{
  "n_layer": 12,
  "d_shared_expert": 256,
  "moe_layers": [0, 1, 2, 3, 4, 5, 6, 7, 8, 9, 10, 11],
  "router_z_loss": 0.001,
  "vocab_size": 16424,
  "attn_scale": 0.125,
  "tie_embeddings": true,
  "lr": 0.00473,
  "weight_decay": 0.0,
  "warmup_steps": 200,
  "schedule": "wsd",
  "decay_shape": "linear",
  "seq_len": 1024,
  "dataset": "wikipedia_en"
}
Below are experts of layer 7 (counted from 0) of a mixture-of-experts language model. Rows are named router (the router's row for the expert), up (a neuron's input weights, with its number) and show model dimensions 192-255. Each number is 128 + 24 x the weight over its row's rms, rounded and kept within 0 to 255. Numbers have three digits each.
After each expert's rows: "mostly gets" lists some tokens that are sent to it at least half of the time; "gets" lists some tokens that make up at least twice as much of what it gets as of all text. This comes from a sample of Wikipedia text that the model never trained on. Tokens count by the router's weight.

# expert 37
router:077133168116160131130154109125107121094119127115152098117120106145106107124138118147113102120145133120124090130116154139129102114173122128150148142126150108122129111164109133153167123115093120
up0:092157103125086150098117105139124103117163189112099123153142131147086110103138107157116122090131120112109133163112122083172105129104126125117171082134148121113143130201111149144136123146134122
up1:113153136052137126170115133120153135117127155117147103180135089123091152135105096164142133147123117145147140132086154167117096174137105141137106135118132136079165145118143086151118110108129154
up2:123100092144159110155113169132160119167119124123179128118137090137125110120128083138130150107135088172104150159122128119160115148124170155150112136156150145143114090158103165128194117143157099
up3:130153176129125176111137097144130119144124120146174105161139128127087116091141097150130152080142144097110139108134142113143129162153139119146126109141186167143069146147086151162151103140124149
up4:145091121163143127116172110155143067134142145081134120092145117117142113157105108157096113122141113147156162130127088132122142141117112136095140111165120115103151139131089124086175114147135159
up5:100133122183129111121140140100085132145099158147133144127127132121172138138158125109092098120117158139146096146102123151118106138138130114112093155109145104131121126131113103129148141165083127
up6:156115106128154144149117133130158169133133111127093111083190154118090113148157153141083097156119156156120165141101112142175130125137104145126114169125104139141132102105089114155201114112129124
up7:181126104122150165106125143103110094123132152135131114131107139076141138083121134154104177164109138146133128102148117135147141143078120163129111097133117136142127103127086116144131103149122108
up8:144158139121141131149089136121147100116133158157166119124167143090098151158091099164099153155124149095107088145104116094136131134164122133133139107125076178121123116126166177114115125101127126
up9:153172138164158126139117148095141156122143107105151105089094135145145117102113137128119107161182120088111105149147120159156161149148161120166141119124130156136126103085143147119149117153143157
up10:160104132115118126106134148107114197100115128121160115124158144148135137127130120143146139135144167156135110109162126096139137092106127132125137106152115119141117172116093127114126143138114162
up11:159104154125152142113124173103127134183145108121123143122092125141157149140107117130074122113122144144131116115125101131106129135195096098144134112123167091107134150181107158137156148145138114
up12:113137113132131144071166119137176145116094134135129145093186110148106112115127162141118153093140134143093099159079114122094110137115116159090161118097128118150162124116142130110143141137102128
up13:098119126080167109146124093119101110110108128147152158136129090141128096112093138129082138134123148095098162134150105126089130135146157155141149118153143096109134117154122140152101095093132115
mostly gets: " ", " J", " Mar", " Am", " G", "b"
gets: " ", "b", "m", " G", " B", " 1"

# expert 16
router:131118131181143140129138149145094098121103138101123176118145136146093128094128117138142063154104126098142136106137122108129125135149125090157152130144130114128109176130105153153126116120095093
up0:125126107150133151095122128106148135118128103115170123169127070152127145108131139091161099140160125100143137132150134110138121140104116166155149129163177120114111127112149134154148113112126133
up1:128126143145130102134149135181105124153140099138156137094121129120118151146110116097126158108133108124110146160119146127108157112169124149119086144102099143132119118131117155097143129102137126
up2:182129141155191148106125140105188148151117066099091124105124093094138105143101098088110143100152154114101139136098124139187131140103107136158100082161153131128120158159096116145092114115121129
up3:122156153135118110119122118134138128173108143093167121075123120136122130163115131124205119116150115122099144138115122153138144150134122169141134077146159181120145171145136183108097133157148147
up4:105131132123151125114134095124138172156074108100133182106150098119146140107151140125127105154139119121142103106148089129132157134166149148116101120109120128156054131142121132153128101138138175
up5:143163150165112149102118101125120150115128191116120114127165135120111169149099107107147143098150116128149117157116174152118134085117122074096126115133109060137124172138141115131122105144094101
up6:146159102142139176119164166141129123123131160156140129119157116155118114138103118126130115114173091141073134185143130121137151135162096138149116129150131158090127205157106147089131146126100154
up7:127140111098146102145146093131099119123138165111128145094141148124106120159136108171104107120150081137112120179093145082129100108110120147134117145100088139163118151123112140114113113099094138
up8:153128127103156161125106127104140170127152126118145145108102122113153112088130125132113103066137144144146092101123110153126146116092129150106104088129133146093108105158089165164131097123126117
up9:096136139127114135152147119162117110130147137093152142154104136119153147085133133156128128126108168138157129119138093110135107100105107113145094148121117103149122122162124171087121122159140101
up10:145095124113122154128098143162121126151152116114073122117126120138113166174124110180130140156125116110112130142088128127149121185127138117119123116126110140153136095123110108109107181149113113
up11:110132168121127137128103097073123088111115116108163140149116116111147140112091094135101182112098084118138130145184130093127149132151153083134115136181110176093110124133135127113188125111121125
up12:115164159125128147116157118170112137110141083166092104136143123104127135121158104151133140104101109141106117110169112127141170111137127115143084119147091114119146126156131147138126127156103083
up13:112138139154147131112093111107131123117127081086107127145175125118117156075125107124137111127108116140130124123161092137177143107101116124127166104108144147191106146131123093149097143110137135
mostly gets: " been", " was", " have", " are", " to", " became"
gets: " to", " of", " was", " is", " in", " be"

# expert 5
router:121136127145096132140120128118144128125102158149116140122122114154100116074127112119129119127114120161140121148124176146092134139107092136129154110128131100083104141124124119127130131126144140
up0:111144088134115166117113120167105157137111114125168121143110124114117102153129131148111151123116122125171126145127104083121117153110132115111165105142138177134149129149151065150163113116160115
up1:121134184103116107120127135115116102125146137137112128098121085150130151133147135113140128145119109103124110105090143125110126153192129114148167123163122114141138086124104115118119118102130127
up2:130157100135131148103121087124107112132126139142155113093149159078131097131088138153144105137096119151088179160178132132138142129093109173102119116158141109092121095134147108108106126094117134
up3:143125127132123142109140129126150115101139163143161149171087187105124117125081111155143132109127114132114104123107132138134150147121079131124164119071106088150134122120172176119109096155155102
up4:138121112126145126142162121126142122112141128129092116144157106154105141116122123152107120126145154133141125115139133100091100145076068185172145135099110153115163168110141073093109111142111109
up5:126113108109102118130124116141134129122087137170117120140156099140134145130130096122079137084132128112150132089104144110168157118146167122115154092128166130114149149139127121145148109100100114
up6:132137143074105167152137144116144087131165109167117119140118131117110128132093148099086145091100129137136098183171139095140141122124089117131173124158144102114147116101115109153179158110127121
up7:125147130083126103141105133111187147109181110127127134152122153163114128111138124183155122136135115081154126147106192124110119115150109148132153076132143170133080112094124135096133153133158120
up8:124112145158106109143143104102098100094109087127098151151136121121113146086164160101115094111165130156185113119135123134151159140115116133142140143143158109149118109104156113140153095125119144
up9:134151107169147166138136124138130156109058123101142101170105147132119106121100102101160134098111117122132144120146125178114145125123129142117161146120131116150109147133110144139132169083134125
up10:135161157159129140168172135145146134127127130086092114107123125145075128151147154101094113134127113112130122117100114121081091083086119125157176110120132112129082117132078134107064116137105120
up11:128133135116145150146174094126121143105130189154127136136155131125108167109056112080117106140148108170132121128122182123116120156117121106150156099132158154115125139115126125141138086134089129
up12:142136104121141150131134145108089093145105155153125130151131162161082162105092114141114098138096126141159099152134187139120127116121113146117140108113155119099082100148084107174148154121122098
up13:112107099128089167153122117087096201128129150132106119143120146105116119071123128171116090121111172139149116110132156162123133140159154157183152146124148142109136150139102120111128117127098105
mostly gets: " Title", " Men's", " Website:", "American", " Species:", " Phylum:"
gets: " |", " /", " in", " —", " at", " American"

# expert 39
router:128115124148141102152151144099121102133115124107136088156125132170111113119103118167132110121089104150107115109131126156151051088149120114146129153062168098116096188119141126162176136138175126
up0:089144188109113114144131074100084132118122133134144121120111140143134122139135114103193157129134109124131116111147137102123143127151147086150120103144115116140105131103150105137130127150062139
up1:128094113153141119097136120145096132159108083127152123150140174137159106150106118168129155138097089108074111145088133087085094148149129126120083161140139170079150111127116131164145144108175135
up2:103145121096166132090068092108100050150120131160100136111149108170118144109146060130162148103104150179141108165107136107140162118154121142139180119135128170119104123135087099161150144140166103
up3:139129181146131118101131117155122113123105105111112123110106100090180121131105156173131135101123154141142148115142158098132103099156112162139119117117105121145152126123094121109109118074175128
up4:132140095147160103127125125105148148134120164150144118168098137091141126151156145121135137149126127169146130089100148137172117148112115144165111161108150090151126161122107136128086168154120127
up5:139100181110168167120144142131123126096108146125118044073181156102127115129150126150127100178093146109116162119140127144142119145109095128140091119096143089191122128143140129165148107132083142
up6:119105126126129106084136113116142123127133089174121130122123152123149136166134151125149145109139113163091157124118141096102140172138141149164106132161142123133076106144146103176134127118153114
up7:097128123152161104172145140171086094160133150161140091097127138147136151130097106139127136092108178107141089144115141082152092141167088106125126163096096145116129138123159119143138152151137075
up8:094115146125105106097140114127167167137188138128151113125122131112133127106126137174112161073137139140113119116102142086150113142149154135091110152134125106165142144116147132119153137152134136
up9:104165142078094126083119107121116113082150145148112140115144110121066123085113136149122158124132091122082113130143128181140093131138150115134110121122112115144141125096134103125136137123105144
up10:090117097178120112107161152118110117128102144125127179134129113120143064127105114142176116136081176071083092129120105146085098111142116118156120104085120144145088131167119141138162152169094107
up11:134098131125115143136105186104117149170114143152126107153126097180087153112121134156090107042150143096155165091143124143104123101125087156136124108106119094102144154132150166161111147097138111
up12:143141087165099149108130129140173120110152127123164154150182137114146129122149108138110129090124144163111119103138116094127138097126138095156124112093112114142148147172133108109130125129142119
up13:143085156179071093158121151110100083089069151136147139144158097132140091106074120127146096101122163149119128135131143130132095100137090092135137141128130153153139082137136141121194092187146137
mostly gets: " all", " where", " that", " For", " which", " because"
gets: " as", " that", " for", " which", " all", " by"

# expert 30
router:128181155156134115148111097128082075086153146109145146102144085167138127095079123148082082178120143143139130135118151105138090108181079108140153141148141138119139111178138123150165124132137161
up0:126120096127148137134141114144146140073138137139128123129129128095125093144125101095153113160118119119133146109119129124133129131140134126119103167102129111173122145133157099102124119136087133
up1:132142133116090087146167129125098148100141151126114139141187114131112128122127136118115133130138142136107130115105143147142114100141103123183108142135118126139139147158119095112135082165095126
up2:130136122096114161138119117108116125137119086152110164124125122151165120106142130138138143163174113152127135152152159169162163162156147120142082100178150105107163102160147130112134121126136090
up3:123136094149112110146129125120147125122135174119175116116156082126103149107139136153102150139157132122154111117131127129146102092118139138124170103105131158164104075155086133156143130183090154
up4:110132151087172089115118106131106132168132143106094175101157151094154151160124152152116150124155115079092170148108107168104110133120118170129136158134135140123081139087138088150152122133119090
up5:158112137154090081116147108136099097141151132149155149131117141087103149125127154104091152098074155098144094137115103141107127123106113138127130134095142168118161113100141110146133158157126154
up6:136151118098115098155146136099103083106084151134104129117159128117130081155147114119137079100138120129107121140123150159146131100141161110135111160164125165092109096135127139150109148128136141
up7:100099140141150115101102100139121112141109099121109101125118156130127145145144114107102121126142143121105158084093147129064098116102139133115149108172114115101142180119149130107083156118135151
up8:095116162123148128125152124123128113094139081136134108114140062125103138110121083103116056159152136165105128105151154133107106122136085122129105127155155091126109149180141134158134124146137110
up9:116141128118116141131145121092085123116148109129139169107100143146126109129135109151078143144119130096117131168104140107119129135132129100163159110119073106162124133106147131101130055126147107
up10:111172107188202104080158137071099114122174116132148154155116140115141122118121122090162096139142098144116135110122173124142088107119130138126128120144129163165133113129150122087116128133136092
up11:100141112113169096082139101120119104135177143130134109102151117170133124147133157130144125157099152148149154151102149109123101158170095090132128140134142099150147123171128135131141122123116104
up12:124136146129108168110124142090123116109109158145082133133154095181166127104092116126132142121128110145136098148124196109132147150157114081111108153113135166116144173146109141148141105130132111
up13:092141146120126177114156137133121131148114108146118142100089129160175106134098177107137121100125126105172151107115101144096165100101135135120127129111143117162122153137061137107125114100140113
mostly gets: " b", " died", " pl", " arm", " hom", " killed"
gets: " was", " b", " and", " his", " were", "ed"

# expert 33
router:117133138155129142129142145160103084115117168139088150108136091158145106112177070136121131175080093147145129120089154134108123128166105088121122160142157104095086188178132103165142144099137138
up0:149128145134161104126144133097108111107091105153091133119071168101190137103141158120109121107136133159129102121113104138112142075123130087113129117120162108124147089104148135134134138111118129
up1:113157099132170125127123147111146119130161178076100113146102159139154082131117139136132137100111109124086125141126134097135130130158114128194164122116135144189109136143093123113148180086134150
up2:150138132161134148160129085117118112133124126093124133162107132079089170119094129168119157162147135125156143127147160121109171157088123130139126142152133162141088123155117104146134140092118134
up3:144113107171073148113159102116124149127111102119131153113109122109135128132172110112096154137061132101177082112104136099170125154146118107120123173135113156168129142135119134164097163153143137
up4:131114141124140159129109186167156148150125126099173126101164132149149106148113132154061146162105081144126108147132129134134128135103122119102113124154130097181120137141139152141153094132081129
up5:128203092138116085117134153185127131114162149096169126140111128148109145154156123119127131122123126092122127106123148123106189123154140130130113112088158107080089096165177169119093111119157051
up6:107118110136124171104166099158151117133139149117113110172123157170098111100089115123138177129131121155164109150131148107128099101101134155107175125103102138100127128091138132118140197123139108
up7:077138127111175109121148148187143126133114182117102201161159104142105104127184135101116164148142116151153122144119095096100131159097172089138132096091101156142130136139133084134140117099070126
up8:137132148092151081111111145120162140083080130084080148100144087122144114094178155109109140123103168128107139178118133119131121103109144129131101171115110137136194091135141106124131114162112147
up9:167176114087119114112146130164115129119129124122131104128147085099157123162123128162125112105138156129131119170135140162139168110116155128134145152079112106165149104123149124070157162137110116
up10:155142144146122130134129112100121128114128125130141128130114166132144146110155109094132167139118121129142098130073143102159119157105123148072135108171138141132140093120126097108083124142113126
up11:149135093125163139166109100139141103152173152105116141125154129132152153141129090085133111178125153140127092145132154185116131100105121138164168112090086147136089088137129101116116123119110128
up12:130190119175172147144134127166099148136128127137151137078139151095134087109147104157111095119129168078120147143127104124136148156084137094100142145120173135133127133122121156142160153095142107
up13:104165165130090156133137166158114136103119103146088159148113134109153112092141134138153174129119128150156122107134114142095124129138113105137114140154098155107110171077153171136128156095143113
mostly gets: " New", " re", " un", " Re", " inter", " Con"
gets: " a", " an", " un", " New", " United", " re"

# expert 34
router:134132123142164137116115127156089118121099114149145114139168079167102117108113112162097151144143087134141132108124102112127121112141135108148114142156143094136084120145144138153148133142194125
up0:118141150131131102161088132112093073150133093108114119099145177104119095144126122101135134110092102125111161137121133147152130134143157129120144138136117103130137111128149151168104160115151093
up1:137124138141105123174091137131115146138150146123145110095105110149132140098149115165166162147125114119170143178089096145092126151135145137155104154159167086130110121103091106147129119110104085
up2:174131107119139118104146190143126103120113156150169096129093130097142110111143110125113114131119153143127091134160128122139153129108142147147129159124161127158155115159106147096161128165131107
up3:105135151113138145081123163173107144142103155130166118129135100106103182193139158091113133130102118149131098114110127120100142133153135155110133119085118137141103147096127077156182107114098123
up4:090123160102145123150154155121137119125132119153181129153150141164115141162155099112174161100117157125141128099116122151111114155148138113123068174131114087163130141111112161123084157075131107
up5:096074133135149139118106126123134126106114124154148143113084097081150109178119106121158124131117150116164132126165153146114104136102113128107173145103137142121147172122078137169130063108136098
up6:119138133123119134103135127128147150145139094097104116162118099148129136105082139127131136135112134082167131141126071128099073095109143155122155128141146132151090083125135143118147121089117117
up7:113094147138171148117125148148134101117169096110123123118138120151125120110104109124102144108140104103083107091146139126101122151107116109141069144149101095127121142126134124174100146126169151
up8:135143126164110139177127116174108156133162166078137126102140096102140135158130109162117125115114110121138094109132121136153142099120104126156114119115143106137169148116171160105146106099116140
up9:127104129102078153132144112142122108147166132129146133098205148156089157136155147117141123129103098115100133155159093119174123121120134137120101135114135103134151132116135158103123125122123117
up10:180134152105115157140100128140115138132105120117189138149129154124101157148124109113146153085117097150106140093156114120192124141138124155141166180146149121111119119111139103157114166140113117
up11:093121082134140144113119151129103095111081079162130135101128125121116111118080127147125150109120118095101123177114133111099118117123139184105082136146124092109149109138103150158146152124168117
up12:103139139130115133120120183142103132122171125113096132114114115122128086132124135156129122131148079146163138110136135154130119125134143129104136167132168108149108150166154108112139181105104097
up13:116146119112120145154189136112129123125112160159130143158152140118175095168117164128132116164145074151142149178115134112122101083130092126179105126137130159127171133116128127105136126169108120
mostly gets: " ==", " ===", " 0", " also==", " JPL", "s=="
gets: "\n", " 0", " 1", " ", " 2", " ="

# expert 17
router:164161156146125161167187169157101118128143135108106105109152126129134097115106095114118145138080118128136130132121142065137151132108092100154155172103158121154139172115103104164184129125116147
up0:195137140076119120117153099151159131131108132158153139107079143131143110095125158113138107112143094139148083119090152138147118146133131128182123140113089140088139087145146132166128160146131104
up1:165172150154137110140157077163095143139152148147115127159139112137174102155068116152114090143164122119087109114144109106144114134124146124151096176154122148122080108121161136123119130136120153
up2:119157112192103131150154151116136153122138084125111120158087111150091079151117118110113149164164129095130140147105136124173091110097112116121093122106119132162134130152114145095110125159131104
up3:117131113121148127114153143165145134164102119113106124117141103151089109143113148172121142138122119109111122153161148118099151142120087145163161156119106126100128123095133167145134126162167112
up4:134134121158095102126120138112111142099102162117158120110194147179080128176138159083132135131166133123179121160129118145111141135156155107116126096140114118147123177159140133165098126101106139
up5:145129124150151172126155082161114112090142151134081095167129134130097136140106172137097123096088135144173121131131065099131138115120098114151163096151121119093115144157151142142176138102148146
up6:128105082146109137176140134139120170099101090144108103113106153123113147138108105090114139163122127088118116091167133137160152118126102104144155092119136081143174140130104117079157144149094132
up7:148148210121086119134155087118138084126111102133135101117105125167069146136116127154130156140143128123150107152154172184170132115102127120140108135143150157113154185154118120098135137162108111
up8:120135147105073128085112111110147134135153143147168128127157098164128125135119142133113133107130161126137079113128145125121146143125133109110100136122198139156111162137158138136108119128136115
up9:090091115150081101138160101127129146131127125103117119132107152106116125114106092127193113131116142114094095155178165113086128172168151166123128127106139118173153100144142135125088134141114120
up10:117128080099155143089134088151119122138124153135096161121110092084093118134122155135141110108122124150147127162120110142154113112148135128108132123107162102131104128117092132168103138147180140
up11:109114104143137127133114148128114106144147158145122114173124128138143118147098153104115085114106160150135146151117200144147084172149115139135156133112109105119163123158117109142145126132098129
up12:143136154118148141118136153126115106120141131107113131131120103126121104144175121113163119139102123118101116159150133114127135129142100127124094131099157130193118136119097156155146160117129124
up13:101103120096112101132135120078134108120156192126142115154150121099132095086192098121096125107080156099087042114154133122185148137123134120133118150098156091131113135187148129138111119187140134
mostly gets: " L", " H", " R", " s", " d", " P"
gets: " L", " H", " R", " P", " D", "r"

# expert 13
router:152120163126156129124145152161120139132100134129145127079111122125082131095133099139144110184088111165145112083118117132194078138134113105114169151133115067096109139136110140127136119097115155
up7:156130141135139116124147145149107109105115112113153137154137144118167125119091113126133118119152182119121134150143138128127130111135133126159138128155118116112128152151142143161121130139110119
up8:162099135174108150167148151171101096087131118130159126122094160130143166096195118130117161131149080144144105184153123105144128159141104112134110140145147108154134106186133146087163135063117158
up9:128156121137093116141151129128138113098128144117134124127118198136151063134120122158120099098095107131136116143108177113158120134105104119162119133086143113084167170088135104139096153147146110
up10:117149119130170156141108100107150158143166144146106144148120145138122120137184103127137109159157078157105165108106147104136151114109118127108134151115109119131107085124101167138129154138142141
up11:121109074112089140110120160119166139091095166127130119119104134137143117143157117101160119141149139140098132122138102115093174105145142127158133167162133131140108129122115168102107144146139085
up12:094136134136157117176153117113101123155144134137101116118121164109123138136128136141145107132143154137142129125170106138136139086120141117178144163124111190108139154125119091130132098151093095
up13:123120136179137114075112141131129106121097115118121148095129122090148112127149145151097085153155133140163088107142096114149112109098134136158117159147137126105174130119115152162124153138164155
up14:137084104107149138113141115151153093072121119101151118108092099132139140121117114118145147107102122085131126166167164151066087117147104111159150079144118158127149124136140105147153163115083125
up15:110153118115117132112148183128156173129102117137147191123084134178126122133119122141166100140118103125081125092123174128099144124113081157127144096147088154159129118167131153113140155094145103
up16:125102079109138143121088134095098116129150086123156140089126160096070142136125137123171155137107148085131137114122133115100151090158134109154137080139170125135122120124139133132114108129096139
up17:121124106130130138091126125118100148128159109125092112143168142123116103121139153108147134140129095170123096131109146166166116101108163117126121123112135164141077130124129115135138130169139095
up18:160076149166136082125074158138117147138139129148111147108103113108096146107178162161186141136136086143165077102132122175114128153120138145130093158139131096115130090155099110157141141088127123
up19:115111105182122143127143147093111154085121097123136126132125123181111161101134127159159100128080098102133095126080117160112088108171141097136126113159145108104128102099136115141103154076120143
up20:149093138134140155153116122073103136116073133144158159093168129136132130131123136151124097111127168157144103105158154114129158159152147091092162115141113118142126157137124090090181091146122144
mostly gets: " who", " and", " they", " has", " its", " They"
gets: " and", " he", " He", " was", " his", "'s"

# expert 24
router:140127125153099139165176117106102094120085145075088136067136119146141120098097121148091082145116116127094110104107131092142081125126142133130150138110123106136139144112140103145155118102124153
up7:103127125160184106110122124076148096152120152128162169139136088133120147153077133156133094133111124164161124113105137124114168133112137114147121136121088185121177153129110137127130102150107154
up8:138141105123133133130072132089116116132131162162088123107124117145120089152123100146130138131136108128119131165083142143120134112142152102103144067161119133129110116142133128162115117130085123
up9:123086120119119144113121152130125146118095120145142116094141173130157117116107144140095130086131134132127119072159132106125085123139156180128146089139127165115094185121122160144140109110160135
up10:096159125168113157120160127116098107119115137147139148141154124129142168133087140150123128117126130128109185166113101108127123131092114090179141112127144105110094129126135142119108110168122144
up11:153112116159120103113096110160130091114145144102122130128183108158134096129148147111140122141147124162131093132115104074150151145083147104118124151143182118117134109126123102127129118120084111
up12:134141091162134153116150157146114113152134129085130106138104100100165116125070166114118164155116116109122131152108150175103138125125123101104135090121126118129136143106101129117128153115125115
up13:119165139111117155117133138127114114122103134087152137136122107118125087107116147101096081143117117122147108140081124149168141173100118145098138112089134109125150155132164123101116109147095139
up14:106128164129147085096112143113121089135087140137114141159161138130130158125104107120154154121091103138111155154154120108137127124113120159172123114134142099122113147144099122132126075130179137
up15:086126150121117147121140108073113113120162122115132150127102095120126088135143163118106109158102133092112145135084101108110140136105107120087098149135173124088114137058140120126114121153110086
up16:131106083122097129131131099115130122138067111142121128128088146129132121115078126109155114145129111116094150154124111161099111121111114113122086128124145133150103152096124091124093100111126157
up17:179128152134134126155137147136139134119066120185130158148127099129169115130129135124182115157154151129065150177144117135147112158142105111133148150147143089096119129126136126125114100120122176
up18:090119109143166165129151128171100165098102124084129127123153145127133138129100131125155114108143142126135104184115085131130161159135114094114116109077115120145106143140125117096096113135112122
up19:124135103105150127168122085163124071114109148114129070075158085111116112117093146139086154135116112110115131136121121147145143119170144155141142143132132136154121090163071095079132125123098144
up20:115169153145135170135125083110124139131152183145144135133101066160093175117169127126101156125111142145143077106116162146081109113118135116137122083089158092161075115075111136123155124108145151
mostly gets: " —;", " –;", " Born:", "):", " 3:", " 1:"
gets: " |", ":", ";", "|", " -", " –"

# expert 28
router:159113104143164131138171115153158113125136144144109132093092115160154121110154093151066104170085070166125105105121136123124096109137105123146141144127145102127135137154100123111133121123149125
up0:151108121134129162149106124114168148105151098150087170142161154136154159110100047098112111161073137141151090085148158150138055122112118125182153121120134111088125096142174126126104105139109141
up1:130155133143137128146136151141122128130127109142072168104145146091160114148108157143178122149121083135149157103108101107104150105124134156112123119146103129106189138116165121112133115108124165
up2:107113159133108129155124151127167140096109150148106119122140129134145138140143105142106147137111131119076163122157141113110086105140116136120119128108170160184119126154087101121118144099120119
up3:139118133130082128092115095164122113127151147127130097130141116115119178098177145132124118158106132096125108131141136155116130140105142134125148112104147123115142097149135143128149151110085110
up4:126134103147142134181105111182154179112105120155106106095081085113102123143194138156119153114153178139092134122111144145081122133110096145170126134111077122080132127110141120136120128168082133
up5:119126102159128151093120109125122128108144160119155099161093112127114081117137118136146150145154098119107112137111105160129128144113140140142143082149122177117131125117120111125139080139092164
up6:133113094171125108119131125129115133132146110107166148111106116087128095148107149156137104184148108130135117141139133124126118132109094126117134148145115142142119132118122134118119149177121112
up7:125128138135142109108117153138069124117111131114115130104098190163121108132133128115121129113122106103080144128096096139095103114090141088109095112141145145113109109109138145116099115124150100
up8:103143143109141144115133099145135088136095166134106116133116090139172132115105111165172159131113160125125090130101161115144082122131086184121125131112151135151104143162088143137131127129102132
up9:121206152160153142146136141123099135114123131149145081126135118153143108180156160150120122101109146127103095128153154117138119150107113117127122142129142095132168166097123106103120150163139120
up10:156122122169165134123111151109113115153107105166137089121111162145109139122092130100130110126157110150109132118138133187160132085118107126164136112109095214086109166133133133108124120150126110
up11:141134100161135139132156134149132129150157145080088142135083129138111147126126136115127140153123158116103119123146169114089099138117120116093149098151112086156075148130121126113154180118108142
up12:135120105164170137132099120140156131150141112148135092135140128131123105115148143126129092141090087161125106102123120117135138112154169153162115106148095108141129153112166116133127107142100086
up13:125117161121218166088143166161109142121123136172113184144112127097187166057126136087159150130139110138086082123144114124139118132114112102115075145133111089169145132117127123129107129146129158
mostly gets: "\".", "|", " Born:", " •", "″N", " Country:"
gets: "|", "-", " |", ".", "s.", "="

# expert 21
router:116133122154154091143106141124114139098094152108128121100088117112110133125147131184121126139080089086159129107136127096147103128122110090118119133112106099148104138133108118103158102107102108
up0:148134116165116143145109119132120133174147143111139160123136094110092095092152095170152136130101068102128114128088128120151144127126142101160116129169137109133152134133175149136127120141122138
up1:125146120128147148148097117121172117114115139104135144110131109144148121139110122198153152112147140129115158104153090120115144143151098114149088120091137098139149121141134106137127137077102136
up2:150167140107172070150142128170115145119117168097139135129131097108112110067129083116153140145147125136144119115130101125122138106126131130124108124137106116113101156102141121108137043101137131
up3:114116131151117174138134159098111124141119097114107134134092106123154156093165122124094103120139157120121107102156145132152091137120113106129112151152122112149117145153152150162130125106138131
up4:146084153172138124121117125093105124147130108160144165112177132070100151194171126144132085128105130108106118159105129130130142136138093132101146097135092099159147091099112115167158129149119142
up5:097173118125158156201158125114152128107081167116122124174113144138133150148103142133076113124133098090190086116128105139163152177151123128163120113062083127164162088137136133154140103146097126
up6:129139137121122132093140097097158170160118116112162169107092119132163123156093132156109153121098167158107137166152115082121115113137114138103150112127094105138154111096156143104118102118118081
up7:136116088143146146136068149165144151078134125082153115096075143087141123131144121174126158135124100086077140178129115099160130173116106160067090128156073150107106113104071137106143111118109140
up8:138152104162132114145120122143127178126154136098130112101141096148122078130120138138087108119144094139125099147129084152149126145152076149153149153102100116109122097093133142113141148092091115
up9:112095118112149070163108122143097099126130139134123155134082084106127111136116160132110149110114147048140133132114166104105124100129126145113124124157129117069072094081136140108151097148144094
up10:121128138150108142113097131092149133149137128143143150090092112112134160071087139121137122148184122129136115162109164122133162161116111133117101131124133119187107154138192149123155120109124070
up11:174127137129145130151112166139136162141111121077126161137143133102147134088166092145155113082117112109119134121146137105143127118141128098133111143113123137139112125143124143125146163126089104
up12:120126096127110150151134138124144108067138176143100123132131172107147138144135174088115127155121135132135118145084158102139119131117153104129143114133118119123135132102129090100139090145132088
up13:141121104103139130092103127142102126127142133125133160111145125163113110105161139134080147154100119163125130133179134171154127142134130154117085113107117138108106133181167098127118075129143135
mostly gets: " Michael", " David", " Steve", " Joe", " Julian", " Episode:"
gets: "a", " of", " and", "ie", "y", "o"